config.toml
num_hidden_layers = 15
hidden_size = 320
n_experts = 16
experts_per_token = 2
d_expert = 208
d_shared_expert = 0
hidden_act = "reglu"
moe_layers = [2, 3, 4, 5, 6, 7, 8, 9, 10, 11, 12, 13, 14]
router_score = "softmax"
normalize_top_k = false
routed_scale = 1.72
balance_loss = 0.00211
balance_bias = false
router_z_loss = 0.001
init_std_router = 0.014
lr_router = 0.00176
vocab_size = 23181
norm = "rmsnorm"
norm_eps = 1e-07
tie_word_embeddings = "early"
optimizer = "soap_variant"
learning_rate = 0.00175
beta1 = 0.95
beta2 = 0.95
batch_tokens = [65536, 131072, 262144]
max_seq_len = 1024
train_tokens = 493100000
max_steps = 3635
dataset = "wikipedia_en"
Below are experts of layer 11 (counted from 0) of a mixture-of-experts language model. Rows are named router (the router's row for the expert), gate (a neuron's input weights, with its number), up (a neuron's input weights, with its number) and show model dimensions 256-319. Each number is 500 + 25 x the weight over its row's rms, rounded and kept within 0 to 999. Numbers have three digits each.
Before each expert's rows: "comes after" lists some tokens at least twice as common just before its tokens as in all text. This comes from a sample of Wikipedia text that the model never trained on. Tokens count by the router's weight.

# expert 10
comes after: "\n", " |", "-", "% |", "|", ")"
router:497491468492487498496529521479521485496508520491473475500484513465502484507472512523529453465514529509550528521517498516478455499511504525531503524464472468486518495490512506509466481484466515
gate0:500470478481464454510428496506512469491536532530494510499533520552527473497526502513503525429499480509523569478480536522535502503498498512552496492474481502519524470497503517507507508556471507
up0:513500526506525553511523532507494487495469500530474525481484499468439517501479493505466512558477543462517495529537447522430522495552453514469494509487487533549495492502511497480459473499519488
gate1:528479458452514490483491503492529515501493510466501505495506491486476536485450488578484540465512503544490476497501423541501533479508478534542506460491526504458483498499493505534496494527517508
up1:517488503503511490507498505476499485493478473489496469465521515498483525486513504540514529460510524531489505473523504494488526506477474548487462491513500457538480512479472500525491498497494481
gate2:507493455493483540465503565549531553505512532534527526519503519478553481486478519549554509513510497496474502532530493500454502532468486503491519487488504509463506553484492512525512508480473487
up2:540481506473521451485507444506474520507556481520483525527507502533467498482522522469500538524525478506559489533527490477495512524490457473509477543523488479520494541483487525501515468486515509
gate3:461465512469481487514469512506510528502473508515531490506458500493461561474525510542478469487531478539479506490516541500519497477458525467507510526468447480523507488489499474486477504557466495
up3:517483488539569513510524497495524482482520491522483492476501524519511478521499494472462550514458478489552509488503525460497523504471498499498489496507554505513533504517532481513503481502482497
gate4:505431553502516460477510515474504530502533507498497508489471446510562494495530561478540516507502520531501451503513509481493502494532482508465446504521491505506508501499494486490500548503540532
up4:503514499510499541521509501505527486517485521514492483528558554486461527513506495506451508508490485474500542506456460519505488498490468498524558510494495534491490509522507506471500487490482487
gate5:520514477522516482428474514496507544521492511514477509501466471543471434536484485513473481490520507503476541511514494508531498481547525533531460495470503508501499548472484491510525524528504500
up5:443504492538515496501494505537516507516509496469501521457495461496481475507497526530492518507510513483490497445501498528540532470501522504518497519519472460525499518528510494502460553501524480
gate6:504526490504529504483499515490513532521497548492509505471478463548535419473453506518530507489458460470487514509532503496484487490500504508496482542496494489468529493516515449481533514490500528
up6:523466517464524465505531465491517509494546513526490508540506478518534554511498485530482522546504483485537457501489466530512516554507570516530479512523489548493488527488514506494528503450508487
gate7:514486481535484516469501517519495492476499462513537488500476485541502518502498469519513469488537494502494521515516529508508511488502522517491494518476496475544534548445521496526498511518511529
up7:470512504462481501477464483483514493515557509507499536469495496488505484491496525486451484465530542491510491463530503508491522509489480473516535500498520503493477482483498484535484491509480504
gate8:483479524526511529504499453507544535540500490514442469472513546483475484525488494514428490487519493496508523504498454506487475450518503567542506518536479500547523474490512422479511506495507465
up8:499518520559495508502522490524531554505470506450489468484478506498451519498473506536481490498469511542516515543506519491489441478520540515500461477526462484563487453497513466464500494509494521
gate9:514545511483513464496501499548492494474528476480463516499484454485517433524524518500490499538451499515490504491465492500523511475475507516523508441507472478512525427478491454474520540450534439
up9:476473480478503456498495527491530511490504493508500497521491519497524460486509557519497483506483519554509502496488494505496456478520533491518500490473475479505498462513514518499508512479483457
gate10:488526490506502471471457480506488539510497527512544467476467432491504491512484505483494512498468476483553487518563470480486478458484486505476487468487461492498515506512463511480478503557497513
up10:483442491536509491480529516514506493472483494482479498496481510482509457499528480476462495458531500527497503481478505480524514515451495520556499468503486525509544536477534510495493558529546501
gate11:514503507525504472504538595528542510488474528484501481473551515499504562504518505493487534496549485509477517552479547487544514515503524499528498493469459490511498503494541511475500485506479494
up11:531470494482552472489490434509445512478479514464518536510512497482426493546462435504480521455479498524515516531485510507503495538494477506496482496463495526448500500490493489483528504522495539
gate12:511466497533531522504507539493525487529499520471512501511502540497478485511536528518510489495472559529484489493469499508500531468488500536481444490513450483495488512522496456502489524524539509
up12:509482516509510523514474493510483489496486517561496498518469485471452495476495432538488512506484510521510505531492533474510503503503494524566545505510516486516505496506489536542453476504456514
gate13:517434518520488499502530505506480498491503512477498491498485452460522506519534523505484442500498465514452509492452521490515498514486488503477467494461493470505492471539477456531529477445521494
up13:509483489531478495464498515478515512485484495484460487509475517508513511509443445484499457511508515485491510537539534469505439493507505505464510505463485492479459518510487491488513498533513559
gate14:515520487475507523476503507477447470519503516519492508559521526520536506525526502492473480507486489510497490494500533478492523484510517486501467499481487489524475472447493461488508500507552545
up14:504505474450517511485456527490445527476488472546512445539499513511503500504469525528471485504438514529505497501530508523484459497539532498532504511446487534514458469528501494485486469514509496
gate15:500476478491494511502489462518529463480495499500461496518484477464530466465490525522495514440496506462482505518495542515513488495509479464526503499498499486527502507511487502502507514524507506
up15:527482530435528465532514498528509511533442505500428514496486526510494455490525516517493513456495503511463484514539439488492474475491518454515529497521473497498513476516526490511472498491538500
gate16:467491513475482525510509516491557545517482466523504540514472515525561510507498479521485520518501520514508539516515475461510484478480519529520469494468527502493507503488473485499521482510504545
up16:523475481525498516491485524503484451441513506496507443487514542521455532508500463496482521472510526525496496440500514503509503494484487505437536535519460514498469412469487490464474462534477478
gate17:500527491502464485516517478500496465487469500483501475504521463573474474488486503473522514477490469503540494510492494526478488487481479529457452503466476467538500448470503506517504504513522509
up17:469521520510475488482483492522460498498484514486494499496500497534525474492498503470507489449473496480532498513514525495465485478506520494446455494478474468508487494505495516520460515508493541
gate18:520526479466513496490503510477504510480525483503533479474428479494523485454523452521518523513472534516516490500515493486457492484535508512485483467527482499540529470493520487555470477492519524
up18:495506544513483502511536513507488523495473475485489517523531507481498499555503563473504483465501477445468485556482491481514526492472504485533501488468474508426492491515501493463534510464487516
gate19:482457455510506439496499488543499518449470499470463503505499480461533516500487488494492472478510485513497472441464472484500469508474532478493492522553499532513500545511537513474510460488546501
up19:458513510517468472524520500508535571472475523544496494571480539468499509522497527483463536493515511523511510464474558513506441491498501462512462490534457495543504509492502501528497491506520490
gate20:488517473459491469483479501523520487502522541507524479498451541544528501468542517525509485455513520528502557471508480464479450505509478530492466500518474505526509470447469481487563487445522478
up20:444478497500508527517470447520485497449472516492499499522491498546480477479493499517504498490484500538499520507588493473528501500487484507491564490545512472514478526483461520493561493478509524
gate21:464475504443504525487512537529488520475530518480529527498481523474506543438497474578528517552492506479519487481507511535531517481489530512511494477493502472483488540487477495513501477515514506
up21:512483490528543495530474462477494489517510475536495478482509509516525442510479491439465510500505482491502482534497498470511479494471507472475484542517479523476441476460592491521509520456483474
gate22:520481435500517536460500507518461476525508502502457496528486502531518499447528538538528478500531512485512486536538479484498514484514476487486487499443514508524523523479522522506464494515503498
up22:490505514501451495531555501471531472508498506477526498508512495462514488527460516503492528540499507506534473477476521545475458521538539507487520489489535500495471452502485484475567535504437493
gate23:527512487550509528530516505534549540496518532490477511493494503506481484465506483497546489489495455477538508532528509515495484494497516496504500507487496496527502483496553500494443476531518514
up23:554498546498531463483480478519508492522463518475486525531458535532518501462516476480502520494490504497499553492512461502505489488511520496466510511509508538507553470496463526505495524479532509
gate24:524468515495511476498531503499505467450485486513440512494515485497530475503518488500542476467560559460464512485467463467488460485504482497526480486471456462513451477493513500488504515482513511
up24:497498497455513488514508509548431498504511484545507507502506514532504491502499512499481473547537524527526471507509509518522516475538495496484465475531483456497478478462501527503502548487535507
gate25:516495481517456461493484502494519508468460480510484545508463484500522506495500552513469494488476488486482483514502468418501488480474499483530468499516488495504463494516517471529470476494505514
up25:525507498524523485499529522518454476515504428496532477513534506462467542489492438474493484495492507578491520468500508499533535514474506480485494466549483508470508486454473534503485503517527497
gate26:522523533480464549494472452481482514511469467506457512493479500474486489503500528505453477513505505484472517466522510472468472443517506534524486477496436490505512480496493503467408457486536501
up26:496484503519495497516494482501466546531474531551501492484456456511557540574483493461505482498523494481450503494509517507466513528506487534473437470544442469502559579514489518501507482542471534
gate27:481471499482535536483516498525493510507508470477454529502483496520502500455467489494503523540503528518469517516527487479510456513539503514525494446472498472507465459486489475482479491481489496
up27:469479534494507546490519492503485517470455465490487509526467455542497470498481540512503456506541498547496512481485479518481503546533485469504494534491524515480529498522497501490511502517482471
gate28:519471484469476509542517509529485552552560508512459530491451493519524518447516432516481498428516516463492516468524521519523580545508498501494519473480505462474485521511519491462471494532470509
up28:510520511537553437493515488482492492500485497487509507518479505474484455510511535488460442482511486523492499476479498488539484484537548499510522473531509514525479487481473527560525494448485489
gate29:488489495500498504512524539491487513501466539512523533502512492494511517524519516552488502498526566530513502477483490488524484497466552535469508494516471498459525471513509503527495455460480491
up29:497492522480519502501458490506465489484525519488489481518480509533535483501471502488501494571506510462508473532485469432485500489483478504506510483500526471533524454453451507541517528567482472
gate30:554496464489477488472464516452539491524498513468509549487502509519497496474495492508496487484471531495507532483453508513484480523530557493547511489488477452513490474541532502454468508534488484
up30:522500498513503465487474510524487506504508508523440506516457525507535532512506494518480524521479561509487489496499493469492539456511466464476488498492533516439440505477543536527524408519486527
gate31:505498518541533512527489472482524512480497550541526478464461508498474519488526517520460508504505461549465523520510490504524532486438509470511522514533511486480529490503487499504507518533552473
up31:488525500531504540505525490559475524465534523494533500497519495508504524485492515499522504469446498450534502500475530492481513490508473507475470517518493484524510452487524532520518460484497498
gate32:498488527539475539519519512514498498477522487531500494492474503490489472529504447461489522480516448473483448467488510548491496485516468509541519502488497488501530497461452486524516475519481471
up32:482474489489455508495484540519491453464494486497504496462454502521497494502507481496486472526469522513505471492511448523508494497488491522540491527460488474529501526524448515519475513499475476

# expert 11
comes after: " |", "\n", " | ", "| ", " |  |", "2"
router:525480502471485499496513508475503535483554484537521478480568495497521524480478498526458467505482492540467471457515490525495536509505495458509485499479511485484506490534508502486451508443487512
gate0:477531492491508539510495519520495469551526517516522473506522480500523456483494461480533461475522507544463498513497478457532515512482484515511470506533516471469500533487512511475517497550484487
up0:478453467512475532502509450494503511455459477499463491503496493471510485513471511486497498497506510485496527515520509544430502511505561447499555503507513520522535568511476511507499514455484478
gate1:512485517539513521518509534496517505513498526468482505443488493566548481503525518517498472473508498508515494499510522458531538484483467469515483492476498498510503502497506522477461494508532563
up1:503493528453505494482509501519509496538493532481493495544501524491483538479463523556482535561539531472505520477475503451483507565502519470498544522470521529473534512524481476515532470509588469
gate2:492469472492514484473478475473477508554512493530483518517507489513499464502457483533515514542508463504527397472497522502524507522531480497518510452474481466494488470507517460495527468541513476
up2:515470495507526503474507506504499501458466504502529517519512480456483482489439519535515476536556478473483450502531522528481500490508498472499518510520504484516517520504509480515536513523533456
gate3:476523530527496496490530462460529510518497511491548478503459522527501483527478489483480496489519481450492496457536467450497518503481457482508486485501484512492514470553502498469545499499482493
up3:539504497525504508494508510513503491572475524487494494506460520521548503473488487504493501538496494512509489464540505468500468505488524506511528460478463469465497514521493439481519515523501509
gate4:489530518454484517565521504492519515508528469538489500521494508510525517477554472485475468513519492471511492518478557458542493468472493489489459511489494501514511504500546528500476498523483481
up4:512534490522480521504487490515546506468492492486476501519517461532540495508480519510510487521485556445502503488498475462476489481516487503520536513468478520471478490502536528503500545493491507
gate5:507501480510488550510511503497558501510517500558492519454488470515461490499525499508493459516474492533507487508462495543477450481477507486495517472499531507551484498465534536482450503493483528
up5:510509523513515509495495517508534495522445578526498465494523519479500524513514482491472531555487499479500507499540482478524509520483500477485511503464514458499525486518493474522505480508510510
gate6:499493505495522531536456467475489468542552471516483480504473504461505524510520476527482471510533512529507462508504502492497490494519523494477462485486497488528466463523498519432475502485495535
up6:518515507472535527543470499480457466486524487544459493489477494493501483462500491543477469522490469518476464486506550508487510516534507528454442469522501492515497496557536504475517481485514525
gate7:516517520504488462434499460480482498498530449490528478515506520500524515509499485509478497508447540503489518473496562494541495445504475520482450499470534491515540529497498499494464490508512512
up7:480471498458499502537495526586512522466537511521496504508473504487483504470455439517478476509464522512502492471528476483488562486504486458496491483523523481538491492465497514534495472484479501
gate8:483518454504460496507485503562487501474510502539510506499462546508523526466501535488521472515480485523475520520481495523509489501483511502469478458492507525497517491453508500512498506514465527
up8:442513487529509516506535489530500504516491533511526518490463452509487502525473530483508445500506483509491547515524502526507502543515476495503480491521458505506517495504485507474501534556463526
gate9:481492531507499508527499519452486491494463505501462514520478496440519501480501499478455466495510481474495498486472539500534503495523460488504494480513483506535477491480533523449480476538500509
up9:522517471533461486541516442491515440490487515481494536480486509484506524515518512481482481512570517500501510523499520478525570489509497535501474485497511488510516510487516517488484464488491520
gate10:500491535514494483532505462489519525502539505526506504514498540513477479492511539532508478536506485475549472532528517481467525514493533515481545497501504488507482522487493542507498494458485542
up10:475548494466493500496553494508493502478478502496531493513553486507503532477519485499473508517489494505497499471487510532489475485506435479506493520491532493469517501488480470493481510513487490
gate11:541541490548501507492474516497531511467488525466517471499475524525409512538497513508500447479490541504541507465506473499492525514513506515530498464478497487541479546535493481505491543480494513
up11:517499498470485506502565494522472524501466475585468508528485468488536494474504504498488527497525509470489524542477520515508494495469520466491491491506516569493505463459492467495539461472509476
gate12:519508530520532565487500492539488485447535502496491513510522485474522505505505521527507498493502458536491466499527500514497525495449502469528517520505510460509500463548521448507488508527451546
up12:486518486505465506492502507467499532527446534467475498485491482526484544520478498490468517501467525490513503502502473581448482482534531515513504543527486515508560525501518525538559518493530495
gate13:570542510504517487529457518510523499497515495516530499494544490502501471524523495494488483524513494479445524505530498478478490490485543521483484516459477465511544478514508433512522500546487538
up13:548516503483512473480534475490513495461481476497527540551477501471499518501497542487452521497504441503500486455538526495540484503481489525481503503479512530503536467478470504517504521529577537
gate14:449495464529519490506500463526455537491484512526483536472527470501511488486510512497509476473545508464484521508503509520500532450485467508498494483486504549524490455434489506515515525489492512
up14:519512523495514471513529532531480538504462515529504449482522511488466497492444470489529483482522538441484484520517531524450554478484489472488497491446505508507467509483496492484511496452430473
gate15:504509480483486461480487518507518516460507469462529540516480506480487481515500532473485495488516504482505467516497524497475517515495505519513495529439491506542529447471504477485478491494505447
up15:477499520494520502508507508518526495481497494535477447508510496559525505512481475515508502513475517515526535509525464518505462457506484545471499483554535486472466530482538534529542510535502573
gate16:509537523492540479483429491475512542465516521485497496510506506506543490499456491503537509490522574478465502446483489474489551508501516512512522480501529511533468495544495503511463527471451528
up16:495489510510460462502489490471496528475482508439484544483509514529517509506520525497470491529534573490437498489461479500504492476468471525530511508541486520512488480488441519474490530513516496
gate17:507502471468533451522482515510502479486506527512515538469527493503505530491510476459517514488535510503482491453498477493507502493513529443478486495511489492500529495512516462470543512475491516
up17:480511493508517485492538495477506471535500471487538515512453521524505496536505520465487543493528509491516462516501450511512505512478482497494490491436513501518477515513465490552469569544522536
gate18:483492494485499511493505502473452530526486532515438538476499473509492525507562512513511537522529515492527508505535490493523540518533542536536484506488489492501526478519496513485501517472454485
up18:482484486533526495489541498532523511517481504473512467519489473519493512548506535491499501476489546529529515507477516498502516489504528522473498506486492479482472545520519506522538483476449534
gate19:463511484488496481509451461573530488489486450516494505450536468529503487513469497495499517536514501504505528512523489522492482475491482471503462493523515468514514516480468481493499467507521530
up19:470516464488509495494448490545489504516491463480500491481529476554489502483474497518483491520500483483533528509550523493511518469477490452482453496492518491471541515519511478502513492509484486
gate20:450446530494493486513528511488525509525517500481526502502517466506506503518526502459496495516521500490529454482529516485489532495504506455526505505443518508492498471480528539499509551494472473
up20:501495547495505496491503462521490483502463479501518470470529532500455521467539492529504513508515498511483462517475499556548458453499526537496520491487499498547547490527471483496509518527509531
gate21:499476511520521532516492497451517490514513499507490482520522510485508547465450510505517482507525484507515515508556503494473495535542497474509484459511511476506493511500531491449499491521455493
up21:472521477512487523518512526488483483460533582497473510536518500456503499505489490465510485498520501492524525507507496518482503499519522495489480486499460459504497522551561462501504505491445525
gate22:511478537476501519507483531519537505467487474527493569540473502489509496498533487492516481519516485533522521493533466439505520500532520518486508458551475535481524496526499486527505564495483502
up22:448486461489557505513541503505515503507522522551507532524532519494502515473515502491458515528496481529532513474509434515463497478488524510502474477529498555499508490512475484504545529486519513
gate23:475469523491486512511499538488490486511517465457492541476511557474480491501559512512504483532493536480513518456509498495474453491542472484485471438441514527500533483523508499478505504485476506
up23:501491464502480523541557493515502467461525468503469506487474483503503544497478533483522536494526494494534510513518549507512490521477528500498498465531481484509465492494505534492508479504458489
gate24:503500515488527458489478478485433529474490499461506513482474473536536491540538512497481526526477448509501507517552464501494512482456523498494498475526488495512520493520506419539505515521487477
up24:502490502511516523492457501499499509479490514469489480460528488472517533452458534522554515496508508505507487501497508465492457526508475470493559549534483528453526497487528528504503469496581498
gate25:448479487493488481535482474529527512485530529496518480497504461550522488494495539504519522513502532512521486462472486494492493541470491534534442501529449474484489489516521491480499510502490512
up25:457493492459460523496490485488505514498515500525506485482494473548533495508487517476516535507527510529542488463507486504537486556451490520477465492495435479459478493482515487486494497500510484
gate26:477512513515443526504499471521470481527505514517528516528471538452480507508482497484459508486509500514556526458513548560505527501473497467475511512504544531554492556503493487498467535495480503
up26:543473442456548520519479521498518496528514505452476492473523447575498489503538511482534517478467496514471498518485505515501505491540494526502498468495504520480489484489494501481494514537501489
gate27:582514544514505466546497437475472529511517531515502484514497488479500511557504502522525455512504502530525553506505515501507482516499486514499445497449536497473505497494518500520480495480448461
up27:491488509509499516506482502500497481483490503514474481469511497473488515491478483497539538483541496497502455546473477509513499496502548490490535518534460495536478514531449437493482470501492488
gate28:458526533499509483494503455479497547501506504510484513510535452536512513518463472496507479507489467537536509507475462479468516475528473544496492468513497499479501532488491472457483526516481490
up28:448482460493517499507493495560525501509463505545529501505447537454482492506509503520432498489481508409542496471510495502478478502491540493459444481483492460511499478491493513492513493505491503
gate29:509481489506498510517507524485516489465503484524483524511527489499557483488476490513506530507544478519521499481521467495530545512499469490500498438514474502479521526480512477489501457503442506
up29:495541506490504485529493490478482519556511451474517473488517521527494485501496495492513491488515508518479504524488508469490449515499532482471475534511456468517496502524426548498503536486538471
gate30:521507548479492508507568510498472477551497486511507489482465494509479518467501540469510556513522461478483518488472474519467517459478533467478464503487502489502472526489449495527442467478447485
up30:449504537540529492464481506458514552456483472448510455482521496495525511474479506507516540478482475513504531455490530507452486487510476504478518472561524490511488512535507483504508495494471502
gate31:496494496500476534488483511467500504506511589530500503464521445488533521545512515496531477497496474514492528513520519498478474496469528476506433481529508516511525496505542459499490485506408516
up31:500493488471514515461493518475492488508508517494498509490533470476492534488546536471500511501483486525536509469516486512513534491506518497490457562503477470523493516516535527459474546525453502
gate32:499474489470495472480488508523490518486507544531500506505501512495422489494557513506528503509500495523546473528491447480493539479558512515476470517481499519527479493483507489519520503490502474
up32:509463460520563531486524471492541517509520467506484486496499494491506478487489532486513526496480484469475504472524522497517474498450491502502525507542545474502523519482450513502533537515512493

# expert 15
comes after: " | ", ".", "0", "1", "2", "; "
router:521500513505477443486541510471530535476512508524516502502519511477465497477521498511447527507463469514532474504501525521493523511540485488539500520525532473501463465535525469507498513423538504
gate0:471503499500518492513504527474518494512527489511542484492523452521539509480496506472520488528518487554509496483533490503448489491495478472516501491589493482508491519473487504477530543517469500
up0:524523494489471526475487480520504498464498537517490507535475547486487464494478471522467481457487544449509532523455505511519473498505551499497486489475509530498541501522527510513457475461499474
gate1:490472517461464516512503513518575512469524506466510520526483518488531458503514491551517510518505522497496511517437478515500538492544514489492477509521508514557510489473529513499544505487500521
up1:548527512475527505467553497514461510485478491463481466496517514498511515514482470465519511504523501506503481518502453503453500482507509521556516516504494530489501503506488477490530510480517501
gate2:496475522489460531469499503505491502512466518544544504499508485476520477505530492427521506503487474495484494495544501548453509480505516531525461497517484486523498506498460525465525525518497505
up2:524499507541522488501509454521501499472515527502529478441526475497536466516561512491493528510462474497511474500511492502490509491456513538512504500518518514558525517509486486524535484514501544
gate3:480506510502508497488507508501500506525498509502503526479529514529503498509523492489501499491504518454514506474503511471502519517468466502505515544498480479507511487456500517533530499471533515
up3:511495504483495526501503495472537499514527528521506480474580544515484527485508510528498517504505455511502521509489493455483517539475476512496534486515508475513504560542456494507517482482521508
gate4:504501532496535487493494488510546480548488512493499483479486520532522499501463482482482559467484477522501485488503504507515469482525479511497544439505499503522501487520419478480486491516477497
up4:535477465496555480481500512521512460511486506461481529524492485492520512525508523523538508550503496482506512498509424487508527484458519491514499485513487514482528491502515517489513548482468564
gate5:475487511485522482505500469494508488487495488524524520491589555503509521463499508514468513489497471516473460463496522508513476504503485476485492503506498527463533525522569466484463490560488471
up5:529488560532507482473479504436442478511500453478549487516518510552487496492481475488475503479496507498505467503542556467478470553521447538454489515493501497525497515514519498485486488513472527
gate6:478503510474478476450457520529511514514519504503470552543461521494490492512500470502505530507535493517503500482454520506502496469475511492480513511504474551509485451534502530496471524496470450
up6:500503527507549515495443523535494486460569508498482544520486504472495455497529471492518474505507520499492519510488545520502452487535509471532488511513514547480507484516522518505477524513478491
gate7:517489461482484450518523528497479497480528482501495506499473497491532546498552491537495499495457500451459503485477507486522490490470491471484521489485529479513512458524522488509477490491473505
up7:528434557479529555506458479481530509505478496499490537466508510470473479487505511531536497529560497517498499521536488499514461493487538512507521500507476546507498514513448517520482529463489522
gate8:512483494504509467599475513496488471539478532471486484489504505493528471535558504543534512512528478497456537454487467505498508492455517540463554497507510530492495444477477511557490489503501465
up8:495499503511518435532484519519515494481494501491503497482523530494493463499574560510479457530490459480422492521514533526478466470483516482504480517463530505518489470490463464512500476499524510
gate9:513478492516458502497531518517494504493470447506499525474510466497482515553492476503545520546518485506503489459510496491525481493503463486522511511458516501492507509501498502490506497482485520
up9:438519478480491451528509513498544483494478503482488509480510502535483469489469461504513544555526481530481507455504474504512494480530471534528460513470530531470471513478446527525511561537518481
gate10:499518518479540509540493507497484502479508491516474531495573479495485538505481467561493515486503477516508543496490504527490543492505534527505502491497515504474496453456533475519509584518485486
up10:514519467530552479499509503467488564533504525473487481460484466533518516506503530523489481519527548503548519514506504552482503547537477496500498533551487516483484542526469482508492498486487536
gate11:504469490506526516499483556475501516495464500496531513487531482529478499507511482485490515429494527511518482487500527568483486480541557490517462484504498508437516516498500476489438510467504495
up11:475508474529511493511458472518496473472474447509526534505507507504488489482486515528481512482540519456510506516472533469502529470542478538509534510499467482532489486485481518481518561511492439
gate12:474480477495500490536518517475522502496572516504488512522529506505482503479502454477505493480476500497507507489523513547470518477537486528493472499515504470494498442503520505497506509482487497
up12:500508501476483502535509494502500540485486519511495520486501490478502449513501465530487479513502524477521465475509505535492486521483497564503484472502516496477497476457534462519489465485470556
gate13:520533530488534481490507460470531469483546539528498524515514492463514458507540513492491487510513486510494519535472531494542477483519492505496515462502495477520499491502509455490448529438554503
up13:552482485492501523504466505495502534510445504479531453507493479540487558502532499490501492489489520462521503488494497507465525494472481515482514465484494546522491510503502506537494533452504499
gate14:501481488510511450482488507471514481529500524475563530500501534465529468483492553554482519491474483511473508506489484481505462505485509534467495480509490465588506463475496531487506477445536496
up14:506489527499489508495451537515492478502565525530558522504500491498500481514535495552496512501449521476505512492472490477549518498526479480504515433492472496479499512486471493481486526509443515
gate15:519508543497519516462485501442513489497498487519521492466510493493470470499510448534489495519511502516505500542481485506477490483547452516499508475486532461506503486508512525491464521469523569
up15:479531441510476491494493534516486489535511534479543483483509489473507514516502499495507509504485524477524512567561515545514509498546455498442453455480549519482485485525484485502511468467513472
gate16:513459523498471486499501500506512485475495456502492508444453487508436501494530541530481471467490530468501495496477507520521481504535448520471523499488468524464475470502455505494524490553463482
up16:536520543472498485541520519512483459494494516519500497470490532511476540494498527506465526497482519502476561544496505507509478561497479489486475507476486544491510465525479512477494522532513513
gate17:514535528512494486483502510511534505476510518483472488481470482512513429532460540491464508518512512460523501477472517509461461494525502505497485445465470458503469537535466534505528504530497496
up17:479519508517522493544505473503499556520513549443506487469544497465478502456489501549510500504547471507482472528539514507518485528508536486513501486461485462499490507530532541476503480516497495
gate18:501483501506483483533527537526492504487453500498486454539506534503521498482486502474502505495486503518524519463526527502527478494514475499514532455539532493528485500537489507483573496483533497
up18:495494492513465470470463509533502509533532485468532520507517534508476492466490514474493494540502475465476525503444480511484520451454493519457513507450489510522532517495509486498507466557522520
gate19:505505543506510491491530500460485531471510503530530493486506480490437445516469490530481502502528498481515465459560489495562532506522466475484473490498508505546493481470475484490509527541436489
up19:522466518478527510503488509534525451539492503442507473498484512501512495493536534482508492500490495574513532520532540516478481485449535527514518487508554472489502506517513516510472503516545504
gate20:511537486492510479511509496520458494525558496517529510519524514488508463463497504541517481543477529496482465470464532485536501491508541494441446477469540510504459519545514451560473492495533519
up20:474539522509487499484517481474464523521525501484515491533456563484479459490522490488525483523491504496528468517491497553519476480475504536491520521495529510492465484473544424489473499475529474
gate21:461513497514492482527504463473504521507507497455485519500521483513482478519545494512479522533489466485524477502540503470497485459518557487474470528562513495519518489558533502523488454501511504
up21:472504477456493511540471533493506518488533478530493549451493507453514442447548526502538523516485490517567495487498508472533536516508538499485483553489488485510474512517499453537493518504480528
gate22:525476517503497479489489497517501492481494515527503479507486511487486496503509491527500468519482542493488522539526491519460480506516559503515489457533583497515507529472507438501481440510499497
up22:492513508519513519488507466500498525534521511478506473512528572547463530483488506489513507494474484485517502495478426484504488502514483467503459493496522509488523547515504458501509476462500517
gate23:531508462467444494528528485484533512537521517482539463519497480529530498469501515510497484522493501504503443490517510503500479519442526503483509469468545503488459506470495496484437539489484496
up23:472473483538517479490487483496505491497507500541490525513464498484482462497496491549468458502502468523456506509544499485484499501504485490464490499504504500451492526525520528494503466469529483
gate24:487506478489447464515502484487505538537527503482478495502501504504463486516541518481471467463503451486496490490468541488529477490502490483476512448536460506493524527536525507472504514526524487
up24:521506478518502527487568474498495471484537517483539510504532488531481491529500500496470496511498499480500464491503539527468477528490512504526464529499510527544520475505542489494494498521523525
gate25:492495510494466507474530454509525511494507494515482495494501517519502518521488526533511500511526464488533490516529500514473489498513492459482535534487560496507491462498470511518513559510503512
up25:487475516502540525521503496484473516501483463508498500519493446503494523522486502495462579512508527488501496491501507534511458522548502473520494524538482508501489502518530520500470472498461486
gate26:493488507470484487495555495518496480509469506509489497424525534499488491519500489535506510484482519508524506438457512508466508462523502507534502521496497471457486521502513537474514510511452489
up26:529528545482562473505517471470528501471531503487483492483532486476470514436488537505527488509528534520526492529515544489495517503498524446492506462486472482510472479502487515503476492499513494
gate27:556518479474511470530503489482505510487533489452468470524469471498484510494505536473493504505497502487545508507480540475530521520498513500445436488491538500522481494508502491476466512471512446
up27:528572475505481474504535448485506506552516479480494488486441477481481512480508551463523488494502521496495484512474509487507503498481476511508433441481486477553496475505509481508506474477501510
gate28:482453484483480519455506481520506495489482504507511513495478522535472446520504492485485525512498488494495534499489451481508500547440526474491510494484441461479487450492510449515491516503518485
up28:499477511477474498501527474529480538473514523478467488507483521479518513454532501513542508510474533540515497506504491453436457508514469495492551514490475481525493482538538465497529536501488469
gate29:506463535517426507534518469481508506495509480516499488496517500510490516504505486454497514488558504478434489528536509467525524539500475500482480463510455539476508475496502524538501497473502496
up29:510502503496526520477526500520447513492483549507500493491492473502479511498474537515499479481479479510478483512519510481511479463470501514483521516498514477482502519510473456504506566530464504
gate30:503531449493528522479505470502538486514520508513497518497474426494508485493510482494468512514521466490504474519500509503460504474482474499495520538500495483495461473518494480522535497458520508
up30:482467482501489513525481525502501483521526479502501534484458464491505482525496486511506494448500471505481458472512434477461502523488514534511480532485509482505454518507492502464476506479508526
gate31:488538488511504535508453491480507515494498493480527522488484504526507474493474492507506520510535513527485471500500502463497495452472493511465454504489490470532502558490507525565497502489503496
up31:517512526511470451478499512482470482468516505529478467502546446494508480498496495469520465543511477446495467523495515497480505498501516486555502530513541529459505472504486483514544520509483487
gate32:493512545525497512525488481478565500476504529536470481497513492529494514502528509540435500485501495479482489494523539514511498441511491582508496529488468523541504507509533530531495466447453482
up32:520517487458531517472496454524463487509492487498508539484502481536506508494519546509495517514467482462493486522500542520508498520528488504504499507464477492526513502509499485529484500520519512